{"n_layer": 20, "d_shared_expert": 0, "positions": "rope", "attn_scale": 0.125, "tie_embeddings": false, "parallel_block": false, "init": "trunc", "init_std_qkv": 0.0156, "init_std_down": 0.0, "lr": 0.00575, "beta1": 0.95, "lr_head": 0.00601, "schedule": "wsd", "decay_fraction": 0.708}
Below are experts of layer 11 (counted from 0) of a mixture-of-experts language model. Rows are named router (the router's row for the expert), down (a neuron's output weights, with its number) and show model dimensions 384-447. Each number is 500 + 40 x the weight over its row's rms, rounded and kept within 0 to 999. Numbers have three digits each.
Before each expert's rows: "comes before" lists some tokens at least twice as common just after its tokens as in all text. This comes from a sample of Wikipedia text that the model never trained on. Tokens count by the router's weight.

# expert 14
comes before: "-", "|", "==", "The", "===", "In"
router:527505510487471496443475449508524424522505525489455507448481496485476495505541541519547557495515519504411503469475519523485529474439568518568504573531477458464443523517539538487498490502456464
down0:505579552453577509511477476479529462561440454477491450561458498515471541534363528513530498498547567436534425568516481499529472568462446464602484468481531471486433514546510551578516453476534551
down1:516466429461421574515494499455437494474498506525476530478492511487484462451509558455555432498523476491519561462489512457412501516476456548501474511486506518553445565523480511496448477519580462
down2:596479347526563513498524441547509490482534523466538414566485460476518475550422533460520449427496537511450538512503492513534500530528438431492399509508515562456436454562467428529510472494511472
down3:539459529524535441431481417546486553566514490467445493447453502575473485467490505531521567455502544424574497550495475492466558487515509527536500500528496502469524482506466440499491484503535581
down4:505479521513579508502591447510519588466486483433517485538442487478442532469543507478433455510506486470551452519519505502484504508493445475503510555476548482522487504542542487438439448514468460
down5:489479440552539474486502464604483454537484525415537554549536445460419513524475467518495458466476520513533497485498510527497460460565494517526532494519525564444513527505509480463513499431476460
down6:536557416491526506442482517492540479478511470473565517545415499553483499585533500552563473538482408567480497563551514527463503502454600544481493385542548501475489503501547553555456514506452567
down7:483467466542475493496486484488522495545452535521521518441573482499530511484539481484447543489537459541501419502554415503463462483441464500432558510460486504489507460517549457497494532509456510
down8:489528449488425486569510424445484443476495514539519530497493514518436500402520502487458546488473537463419466472419544452513434506571486484561534497501471518472545470565510561473486485481516524
down9:538543516503529470512476499470475516514546466543505547535477479525507508441460401560521531420496439509519493399495523466412457448546441476450528551473485496469504514464544498477502519511512427
down10:459510437581496557476546443496489503521569467465553529493407491534529467489540415532549435505488429458499490564474476489517513491493438530534460580543573479539495501527553489525483496524533523
down11:468486469501447440514514494507485521508496542512544533468483507545480476464504486480541521482479579468488441513481468504505493433457478557511470517414525482529511541525497550386484512520532529
down12:534448535521508398524465464523546492498512494463548525459476471519531431541484443492530441412582513561534493504505469566496496546517550488505492485525483523463513487517480419509614507490526487
down13:443427522453537469448496494461515426510462531624551497507603508482469481450596498573575496481539550475413538448528547567509417561532447503436415415463500576433497528533433542507492501536524483
down14:450540542584526544520496484468561535492510483494501513485444482579516469475513472520586482431445478525531562501450468595534502542510464468522505543531589543463559486522468517471533442511552570
down15:462458483495563561535504439479512527481476597485534528502554532556507541552447549477568520396527504502493545489440499469496463427459506514516508391515520533425525520425505510495459522458584532
down16:435434473506478524543445493561518468451508428468564491456543460512532450466606526447469527489486462563454445494495462514469443427515494448420482568479441493493511558443498499570478484575499551
down17:506499564531402579458549530554508521614441486566444473555499639528495571528522495514496529526438480539487565498511534502440514479515560474563472485567581484510552528556513506485483501421467476
down18:462528532494491552446521509522546461526513378553509449497524525540479501484439494527517426522453537524494466498532517526489525492495506457418546483493482462458460511502509537453545500424444446
down19:576532534468459488420427535555529537479504502469470506489466472549533501532501446508409521517500560458422489457548548516488511495489563478470570467518507573519517523545495547511531477480490524
down20:540529520486596588547426453495530503533575497501485477502510539546515488535499513450507513487466491474557451509531495469529467416521396494519445589517515539493554532519468539493603586480507451
down21:429522435499536554448548559461469521478504494504511463533556521473418432453519458533524570542431486504487552534484531548516524513526481541486454440471501533497501487444469572465387523469522505
down22:492560473519498486555500550508506479545489475500427495540530524494524461527511523418485536535514509466556466435427504465551558533455538483547473502404480493564572557476486573501581428484540509
down23:515529434456446466447656547551544425514471434498550460455551534426497541507559476465490535544492479519484515516439566491507572574439580488501504498496513497427503489443581538438502496481437482
down24:487499478553518499552506508535523524479499555456492497463443497456501435554462537519467575465513495501495562555536600476404480374553510500512507490455436450491481517581502497484456516575444497
down25:482565568568502530462540494446468516510535497490461514523491429481452502566554479428505542448469501520444466533444553485476497540490410527453460517495535520601524471493549517496410552495498543
down26:570497482488495447510554540518525447544462576466509373577545510488474491551461448513511504456564565501409572464456518553534506477499476509493493517465501452468484420439498494552504531490437579
down27:501493555490441533563548552520472476480514479451502537485496487502492495539550427540530574474520524483549397495477520495541480535520477543502473508495541542484519573502453492469476452508545437
down28:457429487497421530569500487508537520536462571508472536490508514541523440511534500512573524559507511498524534521476438419512484556395462469420525548503448451479505511528536549488435543457448492
down29:438483537523534504520518574485475426464440516500510470566522467463502505536485532517509540425478511510489568532516521552493513496531538474511527562437510534494534486511508531498462498498463544
down30:496423522494508504551501454507526480427423565516471439483484497465533428429538496513507483488537472434520513555533489557479476452445525468483536493471512527491542515503504505547447483580473516
down31:498493539513568439536509532502499482452497562561525532519493522490505508513441439489478503540499514460408563523524449524452445448536524508474463508413425507463461482513505477517496436493497537
down32:489486484514470518505455482481495448454597558522418534511478526417522488454497528485536512415509470463522540455493528536480504412484536510552448521461501522427512440548526528463502444495471468
down33:484504524518466500531537489528485494493503528492461457481576482451503556462507518479467561440521482518569551531503515489523521510456459525558478543409438396486510491500493492495422534509526462
down34:431525445460544482455484517530519477511563523524540530478495439407513556472540487486551532608546487532478485475455470466497503468552491575387532395606525497492550506489515510401467497532511487
down35:483445378513441441487492481519496494481541540462502464519568485539491485492473504518510454471526522550440438492491529473465480509545437538480448416465456429508474505551517449535472497455533597
down36:426489545575461534503517463482496390526608507523481440506505524519550461471465443483566446479450506463417451491502449543417544498532509527504463526513519432453542531532534509479488475479531526
down37:571489533479558503507558515458502536569490522505494469572511505526492523474513485444522414473509434455540452468511504466521532561534510528515561511433563490519485576517536473531514490509481504
down38:468502506524549538543511465451495446518453498506473533515506441534445500549470451470474492466450459583479503532505498454552490563530426439505492440569512571512531438419604509491553486518515547
down39:511520512501552522473537506418475451562413551552513531489508501472505499527490517478524457479506557499547562499452509492513532506520484478383513442499484473505470574525552501512537423603490526
down40:573510566564486509522484477517520514446485513508522448457538516502449575581517489455500504562486532416460448515509426529493529530484422517437516447490499516523521445553556411543492573452519495
down41:419481562480474485540490538584516523462492506491543406484447500455505505459452550452434467538499519447441527472461547460459509496532531533554478525519433487471509527508425492476438552545500504
down42:513443542470476538498497557509546481557497463526453525491540473448650566565530481505472433516565476540462539595582485523547446478412516466516478559443532433497427410497476515473466456514464547
down43:505462486530526428480540534490473516602476514527561507524505513433534515537479463531542444572535444553453466468483453517473531429521446547530437509487486519594445517494532551559467511473475528
down44:464514455545471505524563494497525494485530488471478529481571476511609507467505458451517549532524493512466397510502476494465460621477485467529491475518508422507529579534495515509489548459431520
down45:533462487576464527459435480487480459519479463600503468499484504573503528459502541545497427450430457549531505464482554537514423455506473453506469577545389536471531500487491516514491519520475562
down46:492458451531422465567491560587504471509457546554523535570503509511518442417544535536576446423466485517535569547557480482426442489548453541581458433445491535483484526537524523462460529448426454
down47:481524542512485447461470509507477548478458526464475492513499555542464570499455529506480549508529477527497501545515448500514487545505524516475521386469493479498562561524427538505429483478584565
down48:566499524543482520440462500463517450546539501405531521555428530465494559509463442488493620545557428502542462506548497481526489458468470522450496494475444514526506491451552485495521602542514495
down49:446460525573491542516514479498503520496452502506470537488576518521477497456481515584422510542536558506499503499449575546497456445512498468489546532528549547527524455464514489558515495516457488
down50:545439499524459476443483515514488547482558538490535525489574494506511488500526554473523455471495449540482501507446457427475458554472518445481483514522502529527506554453522556500472460547533535
down51:546537501478517485524440522494466526450455455501497501486520535492551470459488506475522478490442530480542498503561581498445500481471489552521399419487570437560557470467481508456497446493495564
down52:508419511465432518483478540580429493420577508491403558597487528462525521514505512493505495490440498546422499478470555527448452444455497524509540594492501512548497558531494486487532527534438446
down53:562458479554430493525448505446448494423533486506469571489470488499501538478510455452528425503560485474556521461480518527506546457588533460543439517547472436539405394505534463516537467458492472
down54:505494495542526399491497549556511486544562583477544486489544578543508438389492479534512467512503500499452525519406534515489461584558521479523504480492425557497518549460512518527578522509478514
down55:507510488488522499559542495419529513487494521506558511485455455477534476526569438512523597459533452500565460452458525549498475495468434452493387502554521483478486504469586418404565424452472461
down56:498524539530455512496496489514519529470444538509488460441492466545571533550456486567509541579484504557447500501463547443507488453509485455450574422535515629509526479487518436558555544510438478
down57:547486536513453555478506518447469470509500443459491537465462562561452563478571552502481432519479547507530482439530523569478511541513520455419487481529426493553525481464526468581486435464444463
down58:545427499400525490537476484481525500580426543599511548474484459488556475413474505515504523526545561451522450501452533502497545520409530525486524563502455511552500519470569562499549458515461476
down59:494512470545506515478496527485559449538489507484541533553581499498523506528431578519531495433483501542514508471498448427469474491495469550499550540526442521479526474469436512525530480558519467
down60:519541530455471462520563499488533506493452489520585453535479508486534400505506470548484552513498460552535484448571468514491451523513468469474469500473509510477501556455580469465436496476548493
down61:463547610509475457455512505541496485449507508474530522446544456535514499511541484458471538549490526549514548469597533486391477478551523508437500445487394544480493479516467532489464532563595453
down62:466468477478575529541558474457458477501497457542525445506472543483458523524479466545505536475513432528465565538510425465408500487433414484461457453462467424517513451507498523564532513516488475
down63:427512482534511515448545450458485462493522501495436509503505442457547516583451535533478429500488459450503531438498479523480466552464517523472499481519494506496601492440498515502483551520541468
down64:540511513550543526461534524526537529560517546502445549487509498530512516517538455460469466512509507415527432608466541527495451497530399559502499451533533421526516427477496504490515522501508442
down65:459481552481533502483453532430498498472499436472501543478553541511477504535572472469451426522443562498475457499517464522446500485474483468473488510532516408568571489520468551519490502562523485
down66:503474547520571420457456555479439502508517532455518412501424460525538509602547484513493485488401418467456525529442414552518515586461514443483548553457485470533560554588528491514542477491474508

# expert 10
comes before: " of", " to", " in", " by", "\"", " with"
router:503477509521456531436502444476495501455489556498553513501498444472473493534467447524535459437503501505450479465518529479522573563471510461501521567501437505476531500526496432519474488495556415
down0:522484430419434483550401539454569520492485477525446505528573527521581480482526449447490576484556494519533493537515509462548493513486533471495486539469492454540488534513452480463463586531518588
down1:460481499538486504438541605537513559494524490487553504495473462522565527512560507449427493471497525498507467490536532483517556546427518469484553512522565457494522471494483510484545508458495525
down2:452502495486545516461418467490548579497503518451409473478549536457505493512519523511455486468404430543492508468550493533524461506441442510479500499450512573430505464511542599502475586453485540
down3:490435446500502468513581522510460560486522497484439489526561507514478514499526504455474449448533493512446469569515417507522603532464409486458497513555502420473482507490474500444564387548486480
down4:516537512535447496582459457479493512500573519491476445476437507506510471532461495530518538424513554547504528502472462454442548565543470508465453454543436468514517593493532521499520555531475518
down5:454519540552497526504441565420483492465537449512510478520562535462551472433465449527531513472483503471484543501488522493544527509491524508474524458490540514552478496522458538414565496504475485
down6:523487462519501494476494558539501588470513380495532502527506475446469531508524535554479465524500551513447468531499479436515465517551439508469491469515510462535517559557422478475511454571526523
down7:524535479455513489540517473563563457534509479420464567502513511527578463531480468472462503509570416534473546501527526510538523520492426557580468463497470525509454471436566588484515497539490501
down8:463429467460544594480526497467482561489530525450482505463480515464562492473513521445506538499473446447524500490510504482477520532505523502574470509450474560594467458501489501530437464475475502
down9:478538499524504587538542516506562486568523551496462488496524544496547538450538514476545548466462475540515455499585543434425460536521481506494488451474510502561550476455558525541514513513540565
down10:478446413433487551562495466499537527482523547528498485515551390429452477445532486438402525507490519538437510488541507501544527524501467457554459553483482522477533461448603435534600458454483550
down11:533521529488536436520553518548492563452484452427483483515428475495516589459531576495448541492474474495503547535477522516485511470491501469511502498495566538484491549517539511551443515472474477
down12:527464472558485487401508531488542531523521511506451529537530475494526500460483407495497485490438518502534519407558517496533437448511523468431437551503570556544442521529490491539469569493450472
down13:404555440436480491502520503512522555480485496522558501515474370470525569452541457528559483535474448516438452597460410436494515496488508510501511510469515529486531439419522465502386534445526531
down14:571407556497471520470479529525523460553521488530546445473482468554479437478481510488490457464557529498516440533494481463525487456530482516507509547512575502538526511457477504517455494476501479
down15:503520466511444469489621471522417552463455518501479527524445525483550543524554523551508615505495470516526536484434514522548542513554492503507464517554499490502486490500530509633525512491416526
down16:523528527480495443505535414477477469541521504508481538552576513477491540552478465518504479517523415487507455492510560438491503437496540491504457478510461541566481547493475539415495517537509434
down17:471508447447516469497539505458445539420514450550545474483513523493517485525494363446511470474522457490502466539520531530445533517491403512542451505488482545523477456542513468462552502503553500
down18:517439464493482509507495528486519466512455509511502491493531532489559535510479530391489458557533498511476519491533535547441450531559515558357536525493563559516513535490496477536502482417508485
down19:502436484444491444544459472467460510588455504528497458432510554499497530508523508537522529522493518530484488446488501477477471486531492436477449553442518489435506449634486509486556496498497438
down20:466450489520441497500534504503574422531516495475578458499468481516534521450455441473498443581434470473473552431539512474412488516478482527521450486510505411487502462449495491493474452511402474
down21:509456499443479530436431534476499515493483544516480565545487420474515504538517456526508467567480525476471461448558518509484433535510474453510462503525474529476503546483500523525502528456525389
down22:450500420455538505436498572486428489420451499485490584485527431494548438490462505511440479526531532508519545484487519467466529454466501515462525454509477516534473551441537483487485555500472483
down23:505541483475527520509479542471467451500503519514585492531552610524496534430459478463510535493463532506547469525563491570471521557520497531508469508573560489495454487446533476489482538442529478
down24:445468441450438496567442488596499431517407448497470502452462461434524505492535499513477506408505522415454482508459492410463527437456451498469504458511522477494427507519569540572533432481484505
down25:430443474540497415572465521491474437521496499425514506470551497509478499535545498456551496517576584493466496485511472588498496572508547509480520517484454492513513549498517539468562489514499476
down26:409567576501468519525419484466546531520469441492393525435546513519549574446501501484494434538499463607490520435543467481590491430478501505447534545513441501497492442510466484515474508473585482
down27:480457545521488461446441532491471499448502545488466507491439493495471499498561519481404514495478452500464513495503446502513545484578558552483467527511466508442498474493489546511463497422496540
down28:531490438487446536567528500537486507583531512515536467503547491510474542491516461485507502467500497566523539516431514508524473559493490478527489457509524538498452417520483527609526520460506567
down29:491508504514540569438538503513499483495490537532504570554446546510453450489546486491493522510441489559570516473483421548561551469419521488466423445473608516503520480472476451481502479461506389
down30:520494462535529444478460485497436490422467415514508537479440531538457539545406503506516497522528506516509451456458548497460518440542502478484488499460479520557479466462539564480514492534484586
down31:514552552526510510490459466506429462496529472552422459533472477464511492522534500440531511490543515491455503494506453483531522459558502544494453537525540450519565590479460544432499494512457496
down32:522466503475540476539461511423497516509461564598499527533480468549519474470488470463541521483475545524476519540474484445547530497503518495434482547497510480464560464543491520481534463499522545
down33:524528542501502541433498506471483502371448506415455463494513472549554460485561537554452464490478468466568503440548469552544489429552540565484421522520484449511490488466556552553488537453511441
down34:522486549552455471501416526525539450462496564532500520483540512529525499486473390426523570463540561491535530571583470488461472505465474461522509522577498522489560468517462480534464413563489446
down35:506530442542485468518601513515536451503522467503488444482481487464453551444523572486563477482456501504538512518465500484470504495555488441539454502511474523542498480535460555545523506431456502
down36:536456494549478439481544510540516527502499533446494446493598511463468561496527508579544516510551478518543533454490463485469512535428573541503449388506569427436458528509459512489526483487399518
down37:520493527503454480522541456428587536517554449538561456371555479488529437467510442449510469528497485474436437454458485509517432499489458509458521496485528473474517536487482430519504503440489582
down38:539539457462538472523520495538442474418518525475622470485477562520432488482444507453584523476533448516494611449502498558514473492463531471502483496500541454553440484515429455524550536521483528
down39:455505483487582555482443512501453446507551406548452494440434475520489566397523533574542583436561548489479478504456528452507558524478551521467513564444470472437445452495443626433506422531495507
down40:514541470493535506506553530511460481545523526551559490481511455510503568496520520574483526463507574522559515504516516499565449513453480538518481451545500516421531462548448492562531487495469442
down41:477496541483475457452462421559504570493466496572509491487481521517466504435503523439492483470493469522431480564467507489446520532494472527521513445463475478479525564513495545453494440477512518
down42:487478458469437537522452498523523457480526487509549539496524493533494495590520480459424530556489560529546451468543507483488510516457544513497519534455527534587515492519472490445493516539520526
down43:534502551557493526468512523530540526591484528463509543535477489591496442453520483547585539475489483472617504496466542472455555512440464544465548442427411538421611500419537449529409507492522517
down44:536442550506488470512442537479518510501523496497545521501484548467539474535508549573525525398518477528482468507462474516406501549534518557465426510497514481465511446560472439442546505508471536
down45:484528451490501485496521475473486506457469443574511495519472534500397510567534526464432537618460528565515467516521551506524575497553510487504371491544582462465418522485509569516556443470487480
down46:487462483531484532543462495446563510484474471502489569480425580450501515498527515476477574531499412507505468554595534485558478535487507559481484419492537491554506526500524469466459538552540482
down47:505544477510552495505506503492464481499513519467517471548517470437445479505490420495490518507522530443607510449530498479507456531491521448532532468542459481495505458595537515477545493551505492
down48:562555496537473504475508445477484487580536506515484461532530561506462437492551571534482553477470558458528489542538550492433455551520503495530454449513513499477472500481453502454537548522510529
down49:498449604456456529508521557520526580545521459529478471549423448521529495416548540504489502530516507511568472529454469473440503567528595456549487575491461556493536554554556515439557483513497504
down50:466519539504401492516453510543532482476544512530451460431493543489529431439546486489493553545398456454484564501510470457528524474497550544473459556461417528483522548553523477518435470455439443
down51:481490524471478495571461471519521463473482401547553545570487568505496512539537517543492549528471541510550401514525453445504453463524511477529502544554527530417505521548529456508450389524537461
down52:540530458587471443455500438557556440524432546524528563452508501426470466504478529428454445499550537509525490501518511523551494492520490514490482421470390532418425510537470506490439522481473511
down53:465499507555538521447434555508491394493541560497495610501529473568452485513558562490507512572568500502459529457443552478457507592476455491519534417420544492552520513484480455473493503508558431
down54:588496447498520440460573538469503528578538433547553500529551509489496474447496517495467529491506548529526502506524501542477534493529554494507508477586531505500532503546541476497519526425521464
down55:490521505502533529519566487513466490467494458489519512451463484506520515558578502492566451512466504478476483588504474555434417502506442447448451433574534520591531544459416464459500484539540534
down56:479530500558497465505508462500522506467458441593516481516441552365504558438482535485497535552464496450508492527511463534583471515504503532570478462440519508527485521522534502512523477414520566
down57:459480551525546521595464511595485461379563454472513486506492556537527460563449428562504482543490563440534448495498592496509440477467511478532508582509471458443471545512498458452578526555516561
down58:533521544504483550453501520540476500473487505418464498434462530535506495452376505467469578513525547523510478475555506548416489488451494511517557490534471561478523548496465531515493494511528487
down59:413511497455493462524464520448503509512531513459506472472523510575482463531461536500502435470495591469489512481470538559440469481541534481585445467483512495499596517476484489500487484434543517
down60:479445481515469463494500559442480527497540509537489568531511512457498432539494445552525563477487491482524494476566486485502547589542528479578579462499484522521473487541480461444503568492456494
down61:428467571462518501531592442497423591508468506512496536463542426516495462463525544509452526483504463501516470549491506539479495527549535471449523563527543489423511530495533409471548403442501443
down62:518535405527510469484490539469480455515438537524449481555547519434486554503532563497604471493501371615483509492528516487507491444507531447534487490488490536465467497487498535507494488489574486
down63:481498498497519536471377533507528482486452475520509539564452536484519437546506485542524488453506513491525502493493533581473538543512608499536555513497503525507501506569495463554488511521529484
down64:555497519439569493541488520479419480538363456525526498514511490501559569539508617450570457522481491522520522520504490502509532510408488493484491490395513530505526513486583493482501488533526550
down65:527487499443540532440569492513490527473559491510546548542484549522499505547589511530509484484456545538503508480453533531495489575518479553502523520491526589562477483400497551527521500458466490
down66:457494460560489540443549466448471529573536443474520562563482477519447493559479566520445509558559540490485519486495494435582499515513432537490582482500511518415497476443555558465477541455492560

# expert 11
comes before: " the", " a", " his", " an", " their", " her"
router:566525491428514508485455481378502480543456508484503541469525432490486529427499472485530450466539548519469453402527547513488504641445501488553537497497472508552336485545497509427446552451572409
down0:472516525516486539498484531492497505535447473520477636491527480541467579469428455570451507511485473500477443480437467511557467503544484546443553518506506482552521415476513539529508468520510535
down1:515533507476495570515452533522465485449525458552463530485464498567442547462492493512536478477508527469488507539536579495467520479480479499577492536463489541528502614520512546544477455508490488
down2:545472448510559517453447521502511515568444509525437475470586441504464508490433462510535467412525577529469496440483550445482544478496520464522467481547527460502475419557473535550489527397448434
down3:521549480535425451545586535488464548551493487561532495473526520590578506440476460458577544515537475520550493442489532579498488559500507551507494560481549458505471478509562543578548512487492501
down4:435492477486473529497543513416530483542523518438469571529486483492476504436537456599559527479502545497508459449515538452494563480602468503535436480508503478530427408527426439432548489450500530
down5:501527482459454550465516498464486412526461523511548495510563454476556463582418518475478479522533502485488456499449457536520500493515431445505464524498488523487484430549546571568533496510499462
down6:474510490444535513494490486497430573499538472538475489515472492498456445507489483496492559522489620613579551578544451483546616467580488510460552476500492478484518494525479470508491479438437446
down7:478531442536455481526437520516562423533549433510503508472465534562499450536456607520550497517527497460429564442483545496492519450492543518511566508543467455560537440556449536461479493463522505
down8:531566480494501418523474481549518514501531479506499514492528488575506558571518481528539557505461521485411498473467433527591450481388598564614464577501545545455509601499534472434533533507520476
down9:479581499544593484488507481493466429484606488505486433480521511501467477477449536394526514508517523521500451443420549506516531507520489592450462523474472521497518479468505426498447447495524602
down10:497555530438482507455532484488449497470472477510474546498479471492459542505470472608490545530571539505517522481454506505469512453488436502518485500500505442474478473500511535516533508488538513
down11:454506445535458434524502442503595532497537452491507451481475443520528557480474490472483502534516466466489514424512446508458537477469539510528509465512558450480481451491479511534511499489537508
down12:552511522540482487487524520476503478415468539520459471505440487480531495489467525427535499517510499525462498515436512503414509524530541523578453551467504472440568436503595504577482543520506578
down13:446501463581559444512460472474525532488483469529566459508451494506490439535518521483501470540455463477482473591554446497549511532475491456519533548527462475544549511451447457527556529456467495
down14:521419557537536550502503555506528512477475544483526514455504506505548526525476542460463487499477448497452597484570470498506492484456447492414498465466495463532518523460529540492512462537556518
down15:521469436480515497513591552480495491465492483474531527478546433489529505539453513528520459500423532538482522509500500471385469480611484425496498443516513500503506481495539453581510491517474493
down16:553480531543545459470469514496430487500506470452474502476528550539522487464496496464490462480484507512441443530516491502519523477517491567512557516542483553470506464480472526423495472548470541
down17:396561495473458542435519454465458531534501474522495531536494392452480486447454554553491559506538463510586526507488561500530543541442541506446490600519473536533524449561496455523583535585568491
down18:484484532427460457523450523463439466501474440474490534491508485510471523520422474512481485421479485434512477544539509494497498566524449496457566514542537520598493516485446455484522459472521527
down19:488502433513550432456447495516529459425504451541513473529515549492544511502467475543434433521535440504487394483552470512599428507592511489431479433524505522441504494496496508465461513473493436
down20:523508420470450461484474509489426519555454491484503530479496542524479469437561505534469398524581588553455610471459484491549448462569475430519537558466490429606512510545533412447473513527570456
down21:463553493541550503521505407514501502447455554508448452525515496516491467585540469417479455514499508513416502538478546493543437519524524458542517523562465545460591461451510513554457543495448545
down22:518473455532481536563415499483482517499479529448495435470479560452452483507544479524440500535432455455524400477538584450450541489488511575429508427514497556492563447498488510491527471515458451
down23:513469529464552473492491516493567581521533463484510548502494468450508511565532489446506507505465491439536501533541481496533482538498439470528544494502515503493540522517472483433492487507465548
down24:496471498482446459534519536593476537516476496539465454503417489522511526527445462540513543491526507495506490505522508512502538542530562508514522456510466478535586515460509463505536421470503499
down25:524480508526431492493502477465526474440456466486525512541508530494511469434539434479546508528455471485491519514510523555445548535444448504533485483521536404504515526446436457453504471502478533
down26:525487449438473545463515451403496421451495511575502550496480531478497397515497476502523553478551501504471468510477501494525499515455491460489551493493536519493517449443549502558558492472461485
down27:507502497540522486484501560446498475514493514473512508415532482458505478485504517548522480503532437448450430498543551539510523499491540441546477441483505520464458491509561455498541513495464503
down28:450587446549496502471543490479451443500491476443436466500431502618583457493509489547525538463435521485502477521478553465475450434507537505417526429508461554455457396538516388509510486454507576
down29:459541496491527432493526549553493450478526501498455498479504472498586542543541527500477504506442525527590559548460437504446454520547567462455503517455528527499484547533457470525500495464501514
down30:471519530503560479534471536532477498487502502521492517427547505449456436500514465445435444574471464447473539507556528461488512480570415473494519486522462400564480491583439562468468518520542448
down31:569519551508516464497518504554520440594487547510446471440460471563544498457531455522540442508558506541452428574615410517491469550490484566535445463459521479452510447468608482493453433494495545
down32:538531542562504593449467507456518521486541481474497465524502542511548591547571476485539562518491562545548473424470556549455539508525448534474439537515500476491503458422452545593456470457458451
down33:505522429608526464526526467510453509445552436490479471521572544465586454553511491489536522511489466518533473494482477504495528535493438513492565542474428466476474445574539513529449442566407602
down34:531537471465521493486482450572474442486440533517518505525447503515472526522435478520495505517506480431435467506513512503443472539510505468507523567598491510487491476478545469592460484521505514
down35:453494466466573541475417519484474531573451503501480519498516486533592484477453458482474479473492474483482538490476545466517487461550495515444496503425497557477476485463493487441460559460474471
down36:541426538544445498531584431525503480544504424487523524547447530504469550509460469439455632506550450503535463451428521527540506568514548490467498497495471495526534552510483525496521512491423476
down37:486466491565472447558516598503542462451451517523564516458499528529481564491538566516558439533492554460462484494468501511534472489470491480511495539488563456487454510545486483474476484481479512
down38:504440482539516512500574505514535461566520447501464529418565491428533485488529529477484500519440415500484475436516518503496518495529547498491491492495471518424556411470554497496511480498437503
down39:432416580537482563537551499479510469447523515533454507499525514471593593558481449459457450519483417498513456552459502466546512444534522519454547571471471477457528432466458435526430462532486510
down40:548506492541435486501469452441511573545488441501509536551517523468479416508499503498546414506480531493515464521520452425444506453570426415481503533468461480572488518566482473448611432527520538
down41:476495440481507463528458577484533569514431468562524527450547464549493464526492472543548497451512529462558495466527524489541479548514453490398487544506503477466465431430451559507545568543530410
down42:525502494520492444574464507475496492468528418531461567468469441515602501455549464498504456387503469536508460575477494495424475512481546517463511563526507478531478512454459507434485508504516534
down43:455434501489443538528521485488499520491476593497491475465484566543542477509471513525487431517485533479397489443474548542459535418464533428569509458503505524511505529531510556534480420520482493
down44:478487485485519472450548483487552497543422489459511490490488423522463440525485497403553528516476477413507441445579515533419601490546510562471475474632505509557459505530559478481535540465588535
down45:447548510445551428523454487521527481472493547459542526515492585499418527390551557481462519514397493448507486481512503494477519446485436445456510464473512547502504483467499460541540489482508509
down46:522544493493486554491584510475480522465447504496463474471524583427543516453533456491519513544503482524499532428500462516452457456547506467503476479511506517476553510551535479569494570465511483
down47:510554528552533522495466470529483508505448551515533502497552513515440543508539545532611512541453530549492533558525509458509488449529500565446457480487517532455498502494523528519506534538431490
down48:456564500470558537499511483489546472548495448532536466496503478492483483512522475576568571471552561502519517575561487583583545553567429509551447527507541421489485557487507509439553474552530522
down49:390479501524529516527478442509543480559494456501475613483552521541493432515544535557448541551518501468490431489536489474432452461537505478442507471459406543482537507469479472461518436459491482
down50:507485487407479469513444511484476528469522467471546511507575512488516554472423539458463496532464517552539422450442489621539413519494481528578498544583472562430525559534502462466482541553471452
down51:535460529526570494443480625554508457422483464509463572504549581514487446486505557527549521486501472484496587548448463497518512475540450394542495500406519515466464519552490542486537416501551498
down52:529527511455455491500527462406479476478531533529497465390486569449531493543528546561447425490500526499577441511549544472437511449546497554500586455515462454524479506491427481495517482433450471
down53:471453567448464524486536526520529524545534475495510540480431476489495559544524505641517490546517463539569538514475522479552565442511525507486488441419482409537586514503453539471514479597478431
down54:531547528491523424546508578563527562477463539507501542531458500502469512595468456441498559475486455513476408596504463508516499513490572566584503527418481535464471542520455530570561458510558564
down55:506505556474521474514469508462512579473566506499529397440517542483447517407455443504488411513496504484535501463446507511502479467550492449542487493502467543582415543500527458457414553470473514
down56:504479517441471530495441497483431552540558504476512555499474517557488459469513486508534584474505562476556518527433479457599542573519482486488498491588514528488520484494536534584514553466497495
down57:558485541503509493464600478487459509447533558450511524498535496459576483483515484482513497553432522459514493437513541432508452542465481508513548519536468474456492474529535529433476594486481485
down58:527539424556505538545537552521443495452485470502422501535483606524502634454555510474512462486475519521515496541505478491503424482576507576533476476485543549498594475466486473521432487470566517
down59:467515568515459503579505583538475471531484479544492525516441514534445439503445466528536521435526491436576542470479522482611524490433498526542492501553486469523536463518412512461530548451409491
down60:521471544451494472509530403548379525469536496486518452519525563527488498472472555495492601537506554515540525468492490440542484472537469508476472502458565489512453492504526462434489484544463551
down61:487499497528527507601543536481482460466568479517426523548518506498525535547543546542523475515481509486495507501558508511503441582559494529536491510470452541459526503495495446502544489425607571
down62:507506489476470538485527442549469490472505525478538467434430442449510490547479497540502448470500468443449421567535523525522546460563528545540536458517440516426541412522508612536424476550444453
down63:463434456470556526474451642503477468502436511469465503561510553436560500518525483441506455536463487532565567502508494520498506477514542531465548466504492480529516490531462493500465479485522534
down64:522549533448487505470539552461588505493505551516466487563487527540551500523457519447497521451468521428537503479407614489546520477486434446487454583472448466457475534462504566482478571506510475
down65:521469512557554527529557519433516548501542537538473476517554539430491532568520531489516467511474458483535467499494536546509412526459471442426534505567443498474602491517537477519559540508530536
down66:494541456485443465483510405489468513538499541529483550445501477437473470532565505510581434477572490510533505510499551478514495554527457539475471453489521553443536481494466522495546489494510516